config.yaml
balance_loss: 0.000468
router_z_loss: 0.0001
head_dim: 64
norm: "rmsnorm"
norm_eps: 1e-05
rope_theta: 10000.0
rope_fraction: 1.0
tie_word_embeddings: false
max_grad_norm: 1.0
doc_mask: true
Below are experts of layer 2 (counted from 0) of a mixture-of-experts language model. Rows are named router (the router's row for the expert), gate (a neuron's input weights, with its number), up (a neuron's input weights, with its number) and show model dimensions 0-255. Each number is 128 + 24 x the weight over its row's rms, rounded and kept within 0 to 255. Numbers have three digits each.
After each expert's rows: "comes after" lists some tokens at least twice as common just before its tokens as in all text. This comes from a sample of Wikipedia text that the model never trained on. Tokens count by the router's weight.

# expert 0
router:134127157163123130066090153145140131139105117157151150135076156090136113107105136145156157120147139132101100122131146126156122128130137097098150139162120144100139120145151131175154133050109149121121124128121100132128092145155148159112094112136108104169103124119116157089126129107082128145135157118112110136127090101109163126129133107131111146113117130126077111082107086103127166146150130149101162189097134088137136140118117098107152116126096138125114155088128166154117158140139155113188145113167110085148142134081137162151151119120115160099117133145130150162137134110072120134112095152108116134147152145125103154143155126107086164132127140120132146144151112086111109155118110105133145087163169166134133130130108160093139160130086138095153147113134127139126204129130090
gate0:089134152115142184117154103085109105137127134162130133130144137138127127107155151114101108169130119130122119141141165089134106133125147106144119131142144103126101157125086149171139110141087152150135087159125113118082094121122087158155142125107124121126128126162145116167138150116131140114092159125110094161168142152140137096144110140141139150162130064156116129137153138105135143105185101104081128061104143129115142151157131146081158106128123119105118115083099122104099105142162141142157159123130134158133127129127086122156180134127117114141089147055124129127111092126091110122138134122130165139114122122128105137143121088164128121093128124155089158155102137132125149154129131089167147157179148128143149121127128161138089167089119138127118144129116135167073106159054143
up0:123146156122087137152155121101113105119133130181158137161135147146116083151119128117198079115150133116089066143131103147100134140114091084128134161087106199128158111141122108132179164141133143149114117126140124146101151125138112125128114124114093167118149148095120175122146110177130156133104171098085156116156095152099127128152099092147127111134139123103125079155154089118078117100100117153172184092105118161165098108106142115106091164135102101119111172131145107115153126135128112112128132160104132116128087095099142151109133151114147123119140132105108127130128133105121107107097114155134135109122146125105121138173136158146116098122124137134111127150149108169135162130111084073121073120136130132104136162111117147127116144126120128162120130113151121105158095170134143
comes after: " ", ")", " —", "%", " Votes", " %"

# expert 77
router:152123179168125138117098122140152149120131118156147161131100147103134133167088119153145136098129167127126099123131140190129092144131131112109136108190150122098127096146169128191149140087101166087116126150135109170106127132143137131155122115135119109135126162054110158112139134108100132100139121114108127127163111128120167115116156091148115169123114073120104130077129117122140145137119126143111131149115134110122126146122116092110130134133119107134133156122135130135093147172141143122148135107134085104136127168102160135154143116138144158085110135148149188135154175071125099149125086151118109150164139116160082146141134120112114133136134106121074127074165112125119114179110126115152159089177142147124153107119126159063102123125098143096123152131129138144100155136114091
gate0:106136116187120096153120106132133134066101107152143142163135119115132124112121082117138147161145116132139150155162195117129126146130092144115126157119107115151130126113073116150129116107166125134149122182146131112099148147142104125097151119167144137124103103140126147162109107124136083176149154134123122107105144098126132130075131144173126084157129155121144135116136140146109109128103137109142169111145115172122122108106137129122124160150142163145128138114137112154089061136153107126121133097129132151108118130136117106144138152164156128115130124118158136159109116129124101157088093124116125115087136106116094124149162155170117156104137091141129108181142097117119096127093174064186156115155130153132168154174142172123094084149102133103123110162115179145164156144146122
up0:150125100167130107097113163123121134153106167079114086110093122116135147173144083138107120118104116116171166110100145116140138151128132144102136077177143098156151177123093172168073113168119085125130124164127122149113118082130119090166151155115134106158124131148125154108175142117126129137148118148105113121112131148146125135123098139132128118097133148082121111096143132106181105145152094093121158130113111142128129138121091113070146106119156165108100147148106098134163142145093128167121180112143128155117183124092163132121130114129104106149093118131136124105143155114176095128143125120156135162145146118147099136114157148160152162135143129094109106117144170119110137163135159106149141143099123156116140109147111154058151118136142099096174121114135124130111115149116093
comes after: " |", "|", ":", ",", " January", " March"

# expert 64
router:159129135153167150140097117132148131128112130172144140138112158128149124152076102177170159103159180150096086113160145141124117129146125125141145117166145138119108135173141138162145120107116177103075108137138110187135084108163117146177141101156130132159097140125118131105120142105112162111128169098133098143160106098128135137119141110167104157133104116109106091069110108122150140138121125132112143133098111145071141135119125124082154110152125118097143134105142141158131132159187150134181114083146116104157135173109153148166133115113162146092110092139171154136154162099131126131140110171113101123130139155139115153133133159076100167154134109086089123101134102099106129122114138114121163140169131134130139123138099144067125149159132104145136129118128147145112139106130137
gate0:128117132114119096161125117170112118142114181117090157117113117136133108124089145161133078142106125122114126127134151143122099134149185137099133133087145129123157137121106132137126138167097094084159095127092112092134137161156085167096127130144125083112143110133105128109121104107132099138113101129145164165112135160130097131156129099142104124155165156148153122156159123106128144091124140139133202114115139149148121149139105127159101116175116115124082067111108137122136152143161153107091120079113122117103099168141145119134090138102117120134135114133131137112099119159160140123101156064158076103085129115083153132139124083126136134123130116100147120112115155147152122138122091161103063104093090129139120110107088118176143150181080122158117133122137135135118104146126144
up0:154105169073103143105086120168114113179119120144122118137126116123152144097152101167126146163105121101120121160077132131106154126132091129113130102184141122151185115111176103112159117125130148131159104118140078151118097141107147151143116143180133116114149101154171116088106108093139125123149114141123100116137114141125097121081103132134139119150097114114093120111129104126151108155103195125101136157153128140120148130175107127116148138135143131153129142135140159126144058139128127134167081109141137148149094150146136104151103120102159144108137119142144130184129108134090166133128092116158129123126073139165094139147127150123138105114134197112151087127135159139135137116157114135181128147147119102181130160104136109084130109116157097132094095127145123142112103140092113
comes after: "6", "5", "3", "4", "8", "7"

# expert 22
router:153159140129123148120129135145157155142110109149137141161084137112131107196134144126123142105160173159095110085176152115128117127176139125126176116151130162107090129162129132166182133102106143128076093142171117138135129126127118144158115128140099138120129158115098120121123122108116153122140143101093088164135120106128120096111117148129094123121114143135114128090108115096145132125144155158121129149127097098117189151122094126100138106142122085115149136108100182161155155156142144100160119125176146120150104179119149147131123115127152128081116026123160144127153150112098106120126101129132075143134121125116116143123157153056112159130125111075119135094126119082127115103103121114140162119155153119129120144093126125104120144154140135097157148135111141138085124157149127
gate0:111201129094157133121141157109149136142153133130131109126155199099161141166121152192109146103129118133136145160114130137128115110119167116186140138138114153171088142128125119140179110160138096135112140121096120099116191135096140086112123128160079120115111126140128073118132106141127128136168138102131107169164103122112155144105130155138137137133116190123126160187122137115131145155131118141115145091151124136092148102082123126171089082137127073150136140124117122101127109104082149103136112096108087154164134155130161106104118160124146156115063125128131141132111124155146147130122128095163107114143103107137130142131119160120113156133148086123140126139123165123150108117172115172131159114096159128135141152121085153173120134146129114111120123113125134130107098170115138
up0:142128125087136159118100128147088127113124153162129132115094144128115099130161139145141130127151121152108150112189132099120145114150117118151081129140144125134118146141133088074111158117103125164093080141138141124124144143137129142147126148178123168098162161121093165134128104164093154129148119151114123117110156113119170132151117133099138111094148180112127150150106083118078158108117153141137135125096118150152168144096154134096136108153109103140156174095136149166129115138151122082149130148160107120135111145145160146088103148155122106155147124129143140119130105135171120138162139114097100164179111137140170125126137113103079113144136149093159112125156118086142151106123129135155112162142134087122097190166098086125120110147143138126069140172148087077157127114162136
comes after: "0", "3", "6", " the", "5", "4"

# expert 113
router:125126128154134123099142133156146126139098115170136127111149173082141103126102117141162153142161154119076084143133136155145094145122147125134176126146140141108113122154131134153137132120086147094107109138133117136125116083160134139117119129115096101161111148128068130132117131117096100142136143109076091156116085091100159140105138094155126156095093119124121133109097099109135152147161139138115142172130118133121159140096094132125150107129127116110101149096131155159119159179125162100183139095182123094170120111130132185181133122119119139126111144126143152154151178123074139164132079147135135175156132138111105140146160153122110157161153138107115119131133112087116122128120116107140160058182163135162134119127077137102121159134114129125132161131147129153112144117095102
gate0:159135116095109070157112127155158147100115124118113108144141143150129108126123137142139110136092123201191118115134160106125097163125142112145100136096099153114145181146114103083085100132155106108089158112103126098117120115111082117143087122114098128153103103124103150126098119126131114114124083138152141162147195146102105132143088113115110128073091127137135118177130104128132128096144163154099150154132125142188124093099146123129153105130143102175118128114176083139146112118153083092092137136136134144108170140160110171114134151128166171163134129112161124113111124131155125114138085123149112124117120125121130102116153076150138138143149099082162103132133110127133131080131115153146129162180121119113147157112131148144155127154151154149125117125131160142119104146155120
up0:102127127153108121137129103120150136097139112164149070139109139129098154138089127119136123128125093132137110128116135105126133097129134124129106147109110110104129070117108111158106136110109144084148124130168115180143128102096108153106132107146170124119160181119140102134111115138101146105148110092102150158114123112182140071100146086098123184137161081161106129083155142097096140138130084115149092125117130107039140148146114149155156145102142094104117135121110121110159178137110134128134156131118126097109110125114092111103116164162100147089151140142107139119160144147164122150134137173105112101144176105158134140101146116137124129148105151157096183146124107153151095162110127152125189110116098138139134135113131151137143158145103129062150134140116127137121133123163130
comes after: ")", "0", "%", " ", "3", "4"

# expert 24
router:129154129164165139090110141128149126198098109188124157148092135127141100181089123162150129120147139172111111119135129140174092165159176128112158138173159188101128107131133200134132126115129141121109125138146105143093107107147149121118125115130116104167082133131067166131138119116104132119147130110113122137142117127099135138137124132139102118110110111092103117110085092078152175149148136179113151117102127110117126145120116101098151114151084111128089143083093118142109135145155128104146118086141112120161143116133141141164150123108149141124116087133132131140173151111103124145099079119128115147135154130123114152131138152114104172166147092108136137120146092127112112150107069112145154115182134144144126119093114133105116153138074134097150130120139154125117146149097110
gate0:084142134145164112118157066106153145126112149146148129116120112152099114126129098131090147096090071079118110097160150133084117098114136161128130118097111113151078108132151107132172087149160124153127142099174151110120165105080148133116091142058159164140106141106134125130136080110125168168090139080125165115136145108073183141137095159118147126096154137119139125157126141142130119082097137171128102132140133147122120141101142107147124091097116112149084139101123123109177116151090149107082135154125131137104124122152157130094110112163117108155125146131109130121145125140085117113090144165125125112162136107121115104097101163125123137124098090104156103145111130127178134124142160128157110126162147141111094146130096140143132143126125144141124104117145155126104115094113114
up0:140141113128135136124117119134158111153098126124090127132149109128109148142157115152138156126138107126168115114188134134161143131125135150136127146174132164124089135150105104126171107166167140113124167083153089130093144135135120141139112147109094098123115158127122145109101066127151113125116090099131126140094133140130085138151042122116088106160105184137135123153153076115175116091128121117135106142141123125130120160126144113142138150132169126177136119106150126096143121100133090101140099104163125162149123081149082143105130078136123159127152122125083103096123095143163124114116123113122108143135109126144164089132117143116146139118100138119181096106144062110175117124150098113158147139130107114146092154131144109136145122174140117180105129157104160111110115094111170
comes after: "1", "2", "3", "4", "5", "6"

# expert 40
router:168147178162137136120117134167139154147135117162123152144099155084136127159068126155122125123147193124131118115130158128130109152142131085119132107176146141106123107122143134173139102110128137097119117166138114161066132098159130145141109111144129082137094147070074149111124155118122127095159140121121128179141111111115128148127130089158124166126102067113106116093117115120119140130142136142106137116087133124137155144116120076128135119142110099118088176120119116129077151133145136110127117093127087104131134162102170129165145106125150153091114119143169186130190159077118108163128099145135109130169121124143102133133160136091112138138118114116110115090157140114122129148103132115137168078165143155160144121119123168091103125128113130105127143128151134150112165130101111
gate0:148151133096134134125130142119148149149105150101087127175090095113138110166104137083124116105097127110127131131117149129133151124138169131118140111126123139138102100140116104187127112150147093104123170116123151118146144140130113160084127152117127105137176070112115172104175162129143109128126137145120140117097118136103070130134109152163144097143165105147133110138162148181133094061133102111110121092140131146133139088146115108129128086124156134150078121143086125119110141094109080146145138126071157124114151086102129126109127093164118126101163125128122107178128129122135143132161101109147130115122126112117167092141164173107115159142118128124164152122152145126130138180130101106106142094166169121146102110112152129149077116131127156092148107089154157107092121107126069
up0:147099159121134109144125134179104091103152130134153110131138130128141074141113109073153099116137154104137126117144163096091117130142099135113140105131107112138088128171160103185111149112092124127156126119099126146103119077154106128187127119124136115111153134119136157099124143143115092136162150126110144169134155164128150089095134160147152110141131096127115111097115093132085073124126162113136130127136127089106184120059160139115109185163100130119180115152116137144155118172103163111129113119143152113122078112146141147183114155095095099135132142088150129117174146148115137149149114141119137109093143114086137135145161125123131122109163145114099097084084119117138138127160113121104097117124121130165107126137126110150126109127116120149140149145164096113183108109129097
comes after: " |", "|", ":", " /", ";", "-"

# expert 30
router:130152138156151167117117147142148128130111097182128129145099139051133122121097129148152168123168161128136113123132136114137120125116182063098182139158128153089130129141139140140131123085092140097119106139131134113120112113165134189128127127139095092139111130119079175136128129092084111126133145112098110139131114124103141133125141106127104164106111121118097122110131129105130173134163132163118148160119134075125164142119096091118185069129091131115112194121111164151082169138135149130172090104138086127164139114108123167155115115130119140133116125130139136122121177112125132167128125158128130152150136137131104138127177153119099136156121120107129141136118129081090119133118108124128143100151173148178153111133074160115139140153129141105152156094148130152111151137119099
gate0:171148110126107124118179169164112127108129115112159178125153141138111106138115112150125117125122164118137165120122131144122123150126135123110160161120117155123138117106127112115126100095155086125102170140145148134134108127145075114135119092140082113132121155116139188131143111126113104143123094137113155136144148093090152134115117101135126089126095155123125123155156169174109157118124109125118148137144114111163143134113132083126118102085100130144092144158108071104149118097194106173144076136087146154139122092093095131133122128152119113111146119153110119106088126096162119141143102139129125135150113181141103101117133171112128106126144140118116118115111143102075063121093127125136137094190141117123134173098125150159137093147126174071140170130111113134073119104127157
up0:167105139118144104162140161122136114091162128150153135110164109108115122122116107120148129137120183157092126133125154100138107105129174133138149155156125095128108111146131154117049080120105120104096146133108146116174108147168153147123090086164108129108114159177147146175144155120120098077163112144125088082111148108148113116128097125151132159124130136124105141126109149150072126134110109089121136124088131150137118116131119133135165150122122158128146112151138101127092116104152091157124116113078179136151147137103123123086129134101083145125148130136148118168097129114145111135139119070126160134131104156122144129110103146114098097134151089124118126106110168152134077144097121099167127135133186160128139144143121133111080156112138164090122135151156151161126133093093087
comes after: ")", "4", "3", "0", "5", "6"